From a checkpoint of a small mixture-of-experts model trained on Wikipedia: vocabulary 1315.
Below are experts of layer 4 (counted from 0) of a mixture-of-experts language model. Rows are named router (the router's row for the expert), gate (a neuron's input weights, with its number), up (a neuron's input weights, with its number), down (a neuron's output weights, with its number) and show model dimensions 0-127. Each number is 500 + 40 x the weight over its row's rms, rounded and kept within 0 to 999. Numbers have three digits each.
After each expert's rows: "gets" lists some tokens that make up at least twice as much of what it gets as of all text. This comes from a sample of Wikipedia text that the model never trained on. Tokens count by the router's weight.

# expert 9
router:468504492500482501434534497434565496497487523472501426481540425431453551527537491487497520486514471532532521495461530557545492462491550613453509489577528452544523465539519497534540546396521501459527592533477458486525452488553511529472444480392442528474469507522558517470536568479447500514506449480472483463491496478534486452532491478449520570443462494476496548520459423461433544526517
gate7:449455492520428544419541486499578487441519501531468479504455487568512550522559454514524517555521510473544523455462551534461542516529514530503462554548452488472515510573571555530449463487452418503526565547495408520549522475513459560488534444500473473559444524562497426463538486519515511548490512510509524474426541495498494446472559445498471463482551481479473483431544497584475554524491
up7:456462446545477520542488482505537530429572548493472553522427422524502498488523455505442513520542575440539510525466493465478581512582473429484481521451525529410472514500562584468418500499519487510495520493455456551483524484523409486571481471569537438536486486507559450526536474533537541509455489495539452484487569463455538489489545497452506542484531497550469450519504566547495453481499
down7:525516528447498537516488511581461488545524498481505482491524579456543576465540515510432533508499524500471461587527472457519531461507425532526490576415449604485528593473474534481455447531507511504478461552542511510509491469451546558466431552543527528490486524458468542541465484467594479516498427526523511535479519494475451523380475529499477474505526498535420502576517531514495509503516
gets: " C", "==", "\n", " B", " c", " was"

# expert 7
router:537548450492587530493535531463491506483494544498541472487522512497471552497570435443585449565462452465501441491555544507585431493493505440484505488463487511517525488494507511553509502478520475437464496498507428462502491515560509484512436510504485548519519533485592473469447515454540512569561538485523500512445546497543422469544516503537447439457485468486569469428535502443443570587547
gate7:520482553549432495532558439541589505429531518503473490491431512532486593482535423506564531494567502456507499419433518461476508511495520481520428483509498538515498432528604538506505442461509462557533536461481461495554530504506478486541502430481449463588518494465549440504463497532481498551515537394488490477465547465515507494472492485498495486477511452502499503420491443531456533587507
up7:524484485558512481541500468518525556436495562394459537492423488521512476419488483469483479470524577460551545553528537413432514472548446555492432513568465535438506493491496587450472455467525496476457538420457471510521549529536489499535465525563512485489465512450538498559462390520498527483456502498529463490515564514497529490461490514455529480533532514529473498497480443601460503511524
down7:490526535481438470504489485463500520582461502453533537511481418449469475412544542532403478527474506525501515556536467551492537416471459544552499554542456553536504559450487499473389462497517466468498412445458494536507529445472472527535468531517578447459505436496469523473434467441511511529533558507550534468528495498547464458507504508425466466529459462544481487520447523454539518501466
gets: "2", "f", " |", "3", "b", "z"

# expert 6
router:437521515517541540478541529410543467522518488486484538497547422523476506539497475463504459498500492508497504506538574497561431491510440574512559476559519468552528468521456476469459545468546529392413557547547460505507469477531554521499447486470486584526557581501541489439476566491532537517506457529474478450492544468554406461570487490519518569460481565481519503482489498506434523512503
gate16:505477436492532482448483594526544421471579483439562453448460487473519536468566463504567409483458517527538550491536492547568472434504520519478509506477466497465435477584512471561487557501512531450484474497533445499511506503467469509480503498515418478557593572483492461506454491507474558490518436491578437548556498508553462469513482426499500502512470555488447522454463509487525516477465
up16:488534441494497485501425584495531482509551530512526437492471491541561475408511525476547464561406523534521509527490517453455518484520501534525517458493556479477471531568491476478402440542455540527436541490542491497476555527467524450537578499565495435551522503500488465513437510576522517499456450446503455516532484563584491529471425492505552493542471515488477486518421537446440475459465
down16:503495416525544527502480449537463523533486505470516489535568485481494521508458494506523535446533482477452551584491484571483531531554527511563502515504481529545534510522471579469489456560458555562572577523461500476440500471479529479568510520513489449428400526496527457574527466507556458542499474527517520526406531521517489483603423473533485495535444478533509491513528559467478540497405
gets: " l", "l", " m", "el", "in", "t"

# expert 12
router:488524475531550514492548544443546495531489450463504475440453421497523509494528447466491503488494445461562536450610514507551577441500425495464470405519531509477520467495527495487533494495505548495478497534512417500483456495581564466463470514507444514477547507479545534445497526558513502539588511463528472474470495401576465461488453440521439459455469527480463504475503463494395523513502
gate22:536554462470463474448550503530550468541475574459530486528485519607510563501538509490469493487427556453464483457489506459537581502465462539553490482492473512523455543530522469458478485499496496478542515526536491500483528505532482497523502567537500537456477544452516492548498437432485511471509573539469512650485444476486524490496474595531440513443413520534571534498449467475547547462446
up22:576512621487488490501441535450478573536540487536495549481497497528506513494428494524466539470568499491451479489599497527462449506467466493476519546486539449484506493469492484536413579536527461484529506456450454520485528508496523465502526448450560434506480357515441491464452485536548506481499498473444476459520562537440529546482422445462503492543551489489471503569485458458484493503513
down22:495504433503442451519442539471479422582549457435513466396563529450487527515546455542555545572498484486508538484479404576510547466486435499521534442567477437483467500468514537458495510527495469605528516483521523389512522509526490444528525509472480511523512471498580517522439498488462491507483505545448473433502524453489455548503501474487492472536525478481510493520514540580487427505503
gets: "ed", ",", "1", "ing", "0", "\""

# expert 5
router:457503520416542554505544479463581438459474531547483549579514513499483537485493435507477452442471470489476472482512554513537443485535527507518524481606602537555505526483552439541491527421560475460489574489569512510536510512484545529441483515441467514546508489491539553590522542486490465531529492467459452483469561550509434509539439461545509537461502509483600505500478527505465514490499
gate7:517498492521441526556565532535595520504510483510557456505470514559487518486492445459519538478491533459511506467479533495431512497512529548514427511568584478517523480546556466500523447434538418506499564483532498525553528477543473588491559415470428460521489507523535479515522482473501538572551527431465476499408540422506495448501477429501501421457504471527466479447501475536419529497510
up7:567500486511537504594533483490482566528491434479525498510423499527432529509476530514452483512557574452538567508504489418538540472534499549517490470510465540445463510495502502606433562471448469508464504470482487480570587498540398510517500505579529503500432547440497469544483455502442509533488508437551438463499471447533559445518505478459537435530493469492480448479510470485459504519537
down7:565569528483536517511460399533409502523464546441448511507474436470479507519481546508447478547497526506509427526513538473487528511475461452468489575459468533529480461425475472513456474538496464499499519351506468476551523462568482492518433514597541425484478504484497538496509436503581464498516529524492541454502541461475501543447544540472484483465452428518503522537478472460491478450518
gets: "\n", ":", " h", " b", " s", "c"

# expert 15
router:502591515473483516550553519403504480548493538496559522465483420486497543566533472441516462426453492448537509452525509474526442537480535514440435445555498508578554494458468470477512550467459511472516482548498495519539419532507543463487474492453522591495507483497571477439525522476481435529525481546487535472497482515527425473551526511442458449486466464457463522452523511444405562499508
gate22:530490512498448476449514555497516417564485531461428516478488544532477494478497518479480488565461506534514503502506514469456559485541480585560451505519462543483395536504480535446513498486450529469564569427575479518506491411494593474505535482518528520480478528494451472491559453444503547466430525530516520559520455491536530482504541566484440548485473519485493554527441429514520579417475
up22:522503535480535463551447473445445593503513451469500559570478534505567523482468494493513511442506499512480464481515595476470426484567522466541512494454543450500566503463458486537518503550527534507497467502470525526486531552457508513541489377439520497537472410546518454494521441538499435534560457466549547509511520487491472519428426530461549506502558516507474435479495516550464477537595
down22:457502508544478466494528533538474548449479501481552462511560438517439492537545509493493470582567509494464485467506471551484546566496481564431610450530490508498453452455479462476543509525517499541480548468461554430437533446581545434523505545448545507573517501445475558468532518552474461499544546503463487446531510530436499463535551438543482500523521487480528554588527526514554500548478
gets: "0", "1", "9", " ", "2", "5"

# expert 8
router:502547546461540526455547507419502488543500484513502487490439454510527479536548479445538480484505509490516521481513552462529506500470494519418558429506451476572557454523491490506539593425479482465552530545477504514496483532525519485474505450514540549470468484481540562411534486456424508544478479413562549498461538544502444449616513484455501501492438552410482470479500535512433485501573
gate15:475503512561492564485567525509477464540495554551416474473459489472477604459549478465550422499533538525530421566526565460502490472561547436488474518474496496502414573561479548586504518525460474496511526544527519491434496447488518512536534462443483503565516488491512538562557522506504487571455514481477519537494502485478472470494438506509525568493521565509417483536405473474500526535526
up15:529493533581473451484529462477395499545569504477503457433533453410508545449540502533551513491456424476545540562476484517496444533494483446402519505468534472491497494491458507550495593568462511479558483469459448534453498486526472530507476494547479571520461551449489561438474494485536491503470444538465507526515484521439481485560525542507555526537487562507558505488488513547558511443577
down15:406467500451441499490459493563503521548482515379577576520524498470573560544521479467492459510516530518512551494470492503445545465468481470468445502519486484481554500457475507511500478521512569452492438500482506548513545482525471478511498500396581452542494432513525493466490505547571512532500535530447435560528457546579487477452543544582559467512509506543513537491564468533534475521452
gets: ",", ";", " and", "3", "0", "8"

# expert 14
router:512596517480556565532577519429531548512465542499552477491505439501501529514529467466531463486475488470518462502555505472540445444497494551453527425545503459554533482511499514557534515468536476461495483585530447445531507557587542426486465488476520565519563525476547487478455527524517440573522480471482508440533554492522437441540506437493464531487456533458480494441488554495408487537551
gate8:499481509480596495498552499458504517434475533478483519590518506507458429481435504470534510549508525518397548471526500476469458478475484567457519527505513525570563486468477427451535454422513529479584544501576556449483508520503524434430518419523485501529448451554523503512483544538399462465541471548485478544491487496451513471508508531454496455479484499497525570499486552532562554489453
up8:543567496512544526475590464488547532536455509522514512588414475456465490474507505544439587536441483478511486545501488610573497536480473527519487460465524449508544494444532490485438466492486517497530502478507526476509470499513449452486461507580435510477524466526499582499458543465405440581473508513509522492445437465495546443493529471560461513466413503488486513521544492559498436472471
down8:546508478589523513483528513559451560476511557439455493457460459493548515484474456603446463519502515466501448499529525523488537522509536556503509479622512408528542556517493508465583539415494505541447556452498484517494459490456533468431559440532524446492435479496535518461486514572502534442491489497442479512480495533534589476498468495476481520508470536494473414480525534456482449487460
gets: "ian", " M", "ic", "ia", "us", "ar"

# expert 13
router:464590458486539579426588547455518524455494542512506489468507398490511496493516438498534463530520461459459519493526522477544446457464486513473499419517490485497550498498511494543534521456567507458437548569514461443541452510545574397473471451472444523527572548503561492440480533557538522498523474466501493468497571496494467446501510474504447500448461515475422525445451518509463539508524
gate16:469525444531530555468561565507555504498548465475559455542440514455505520477468453506526466506444504430500540522541461580507473500557505551481501491432509507491465452556492395512515541496458521473543437511450485486556525528492495535419502454471433427593623478502484442433491456501474512543544437551560449492491498479553489464510497470479497473518498556468491515469488433505495524473470
up16:478530511507474576473453567497574506498520570485480453478532461567535502469509527474542510526458521514504495562481469539416477522566516521498546522545499507471422507465501476475432405549434534508546507509380556447595559536474547513526533529501444458559509462508485494536517472556514487519457499469494476496563531549560513528443399517495527438511515542508479504513512465470482447466451
down16:542519456471498517549443458535492487522494497436492505477534473448513443540459479520496593481534471543488488546511515495466465472473486543544480469464487509499473512473460650496535505532446463573553547531468506481463493526508499516575501504517523446467464503591520495575570527593517516542501502479508559566496515481465593500480462506514468367543504526526529488483530548471505575483450
gets: "s", "es", "a", "an", "y", "as"

# expert 1
router:522564516500491526465469499446565514499504512500459470488494432459504542518503469458516486417500463513547529477518555493546434556441442601484520461567472437536553454544458503528476483433585502486515527530490474461547517555532505446462479471474481514478597535533524535458479556535516421535577464463497420450493534473523419472534491538470472505443463518475438481478473546460440497549495
gate22:548567524497478479467479501572483460497461520513468484520383545529509518472502518473475502516428504459512536459452510451438559423494381506553521491511544507497484515457466527466484547518452539533569501486510520495453446435488545481549505477608499481475420535449487468477379485483497528488469551537478519577484503481478534487497517552472428557469459507532541525517472546529558494451475
up22:546481590509508482513530540453472558526557521526559576564483461502552489528459552536464448458530465510490501544578521510468463492512499485561482588482487453491523608516441436486495459533568495483455464514539481510496570527395491464488464426488550509491444426529498465525522466555538473465564480473483524531498497538469483499476435488531584483546535468469512484499479477417503537457531
down22:451495464544510503507487545515532513534410503476469501475494478464506482534433479541530455569500465481536461424441474513491541505437499550453510439548468414472431487538497492545548514552520476571511524533518553542478484484517506470468437497465456460652572542493527496509604460487469453489465474485494487428461515482558541531509483500510513525558553484494523516538495403436457482503499
gets: " ", " (", ",", " in", "9", " a"

# expert 3
router:457525535455520540512550483479601451455494527552545550601483508533450555461467466463489422452469459489525476521540587549517473520547495524517549505551552523565516497475515421496512492425532499443478562466537490546517459453488524515452500464417470504550505487504539524564567504488491456548459487452506435520456559546506442494543497476536543540474473511423546561479495520493454534523532
gate7:480517504533419495561585443538604483406553473533503453496453491523493517503479423508513474507510481455512490469482532435473498508527511469529459478548520503472473449518587467502508508388481455514506519526489452513529565461521482590472541431491441490533471522578574498513505438469453500616515487488494491496485508454483489479455469454510483520509524475528520495403490519563457565490519
up7:513524490527488492531508469542539561489490444510510419487401480505498496510485478505467512507526573411530601571472486467536514512567493536529442475502458452466528468444511527527434507479545520502421518488413391469498546482515430449548505493526481503460484558553523521531478442516513531492450519507508445499465520418472542468464458395464518495577453535522454519523456521515515495530539
down7:508576548441485493499437431579481463557502528471553488482533517474552517433506493533458484467469515492491483481448452395508548496443489516530500473461442539493460490421481444455464516488500521492451506507465483555511502517517548489545503561491549504410476552516516553521482438459575526431533453524484545485472433474510402560452528556492472504526545483563462514547409484504549468510495
gets: "|", " w", " f", " p", " t", " m"

# expert 11
router:532539515526553556474562514403553517527407494434507430412513459472500488573494536515480469508484463535551453493534512508553485499485525560484491470490527501524433481509523453525493517455565525464511493518454413467531479571592557466439377498466424531461464542482528498494501541461426465520476488519492485529472527501560497477575525539466524505500501510526480499471528480431473546538538
gate14:497475488505477452486456460491506510503457569524472483529425527502506524483515498517466525403502411539494507459404521497475487528432550574511512525589545544521493472444474531545461460470480532565491527424588441494472522515518527568487515501455428516474402529492541493549497490501528537487543487506563589467558491502525432505561467524536516547538441476501487530425573511478486522530528
up14:453457500522540453435416518470524494566494423513417502530468493527483584522478469503505526481523490471484502495488584486480489506526440561454529547544546510482517463552526406569452448530481566475539492474527497504519500492521458550438520486481505477490473525485510509501550467545456519520504576487502437410501579501567525465519593492617474439522457530497506526468566534449528486510482
down14:530519493514476512460437438460543548495527534507411507484486469466548449497497561557581530445505495546490558463523479487478508474482529549531586508520472483423505473416545491499455532499505566453535508468514501498448469441553442465429481473394508492475520409538525516533491533468425480517544506527511488523522497554537519522572418504454500407517532489488514444501494515474523451569556
gets: "\n", " ", ".", " |", " (", "|"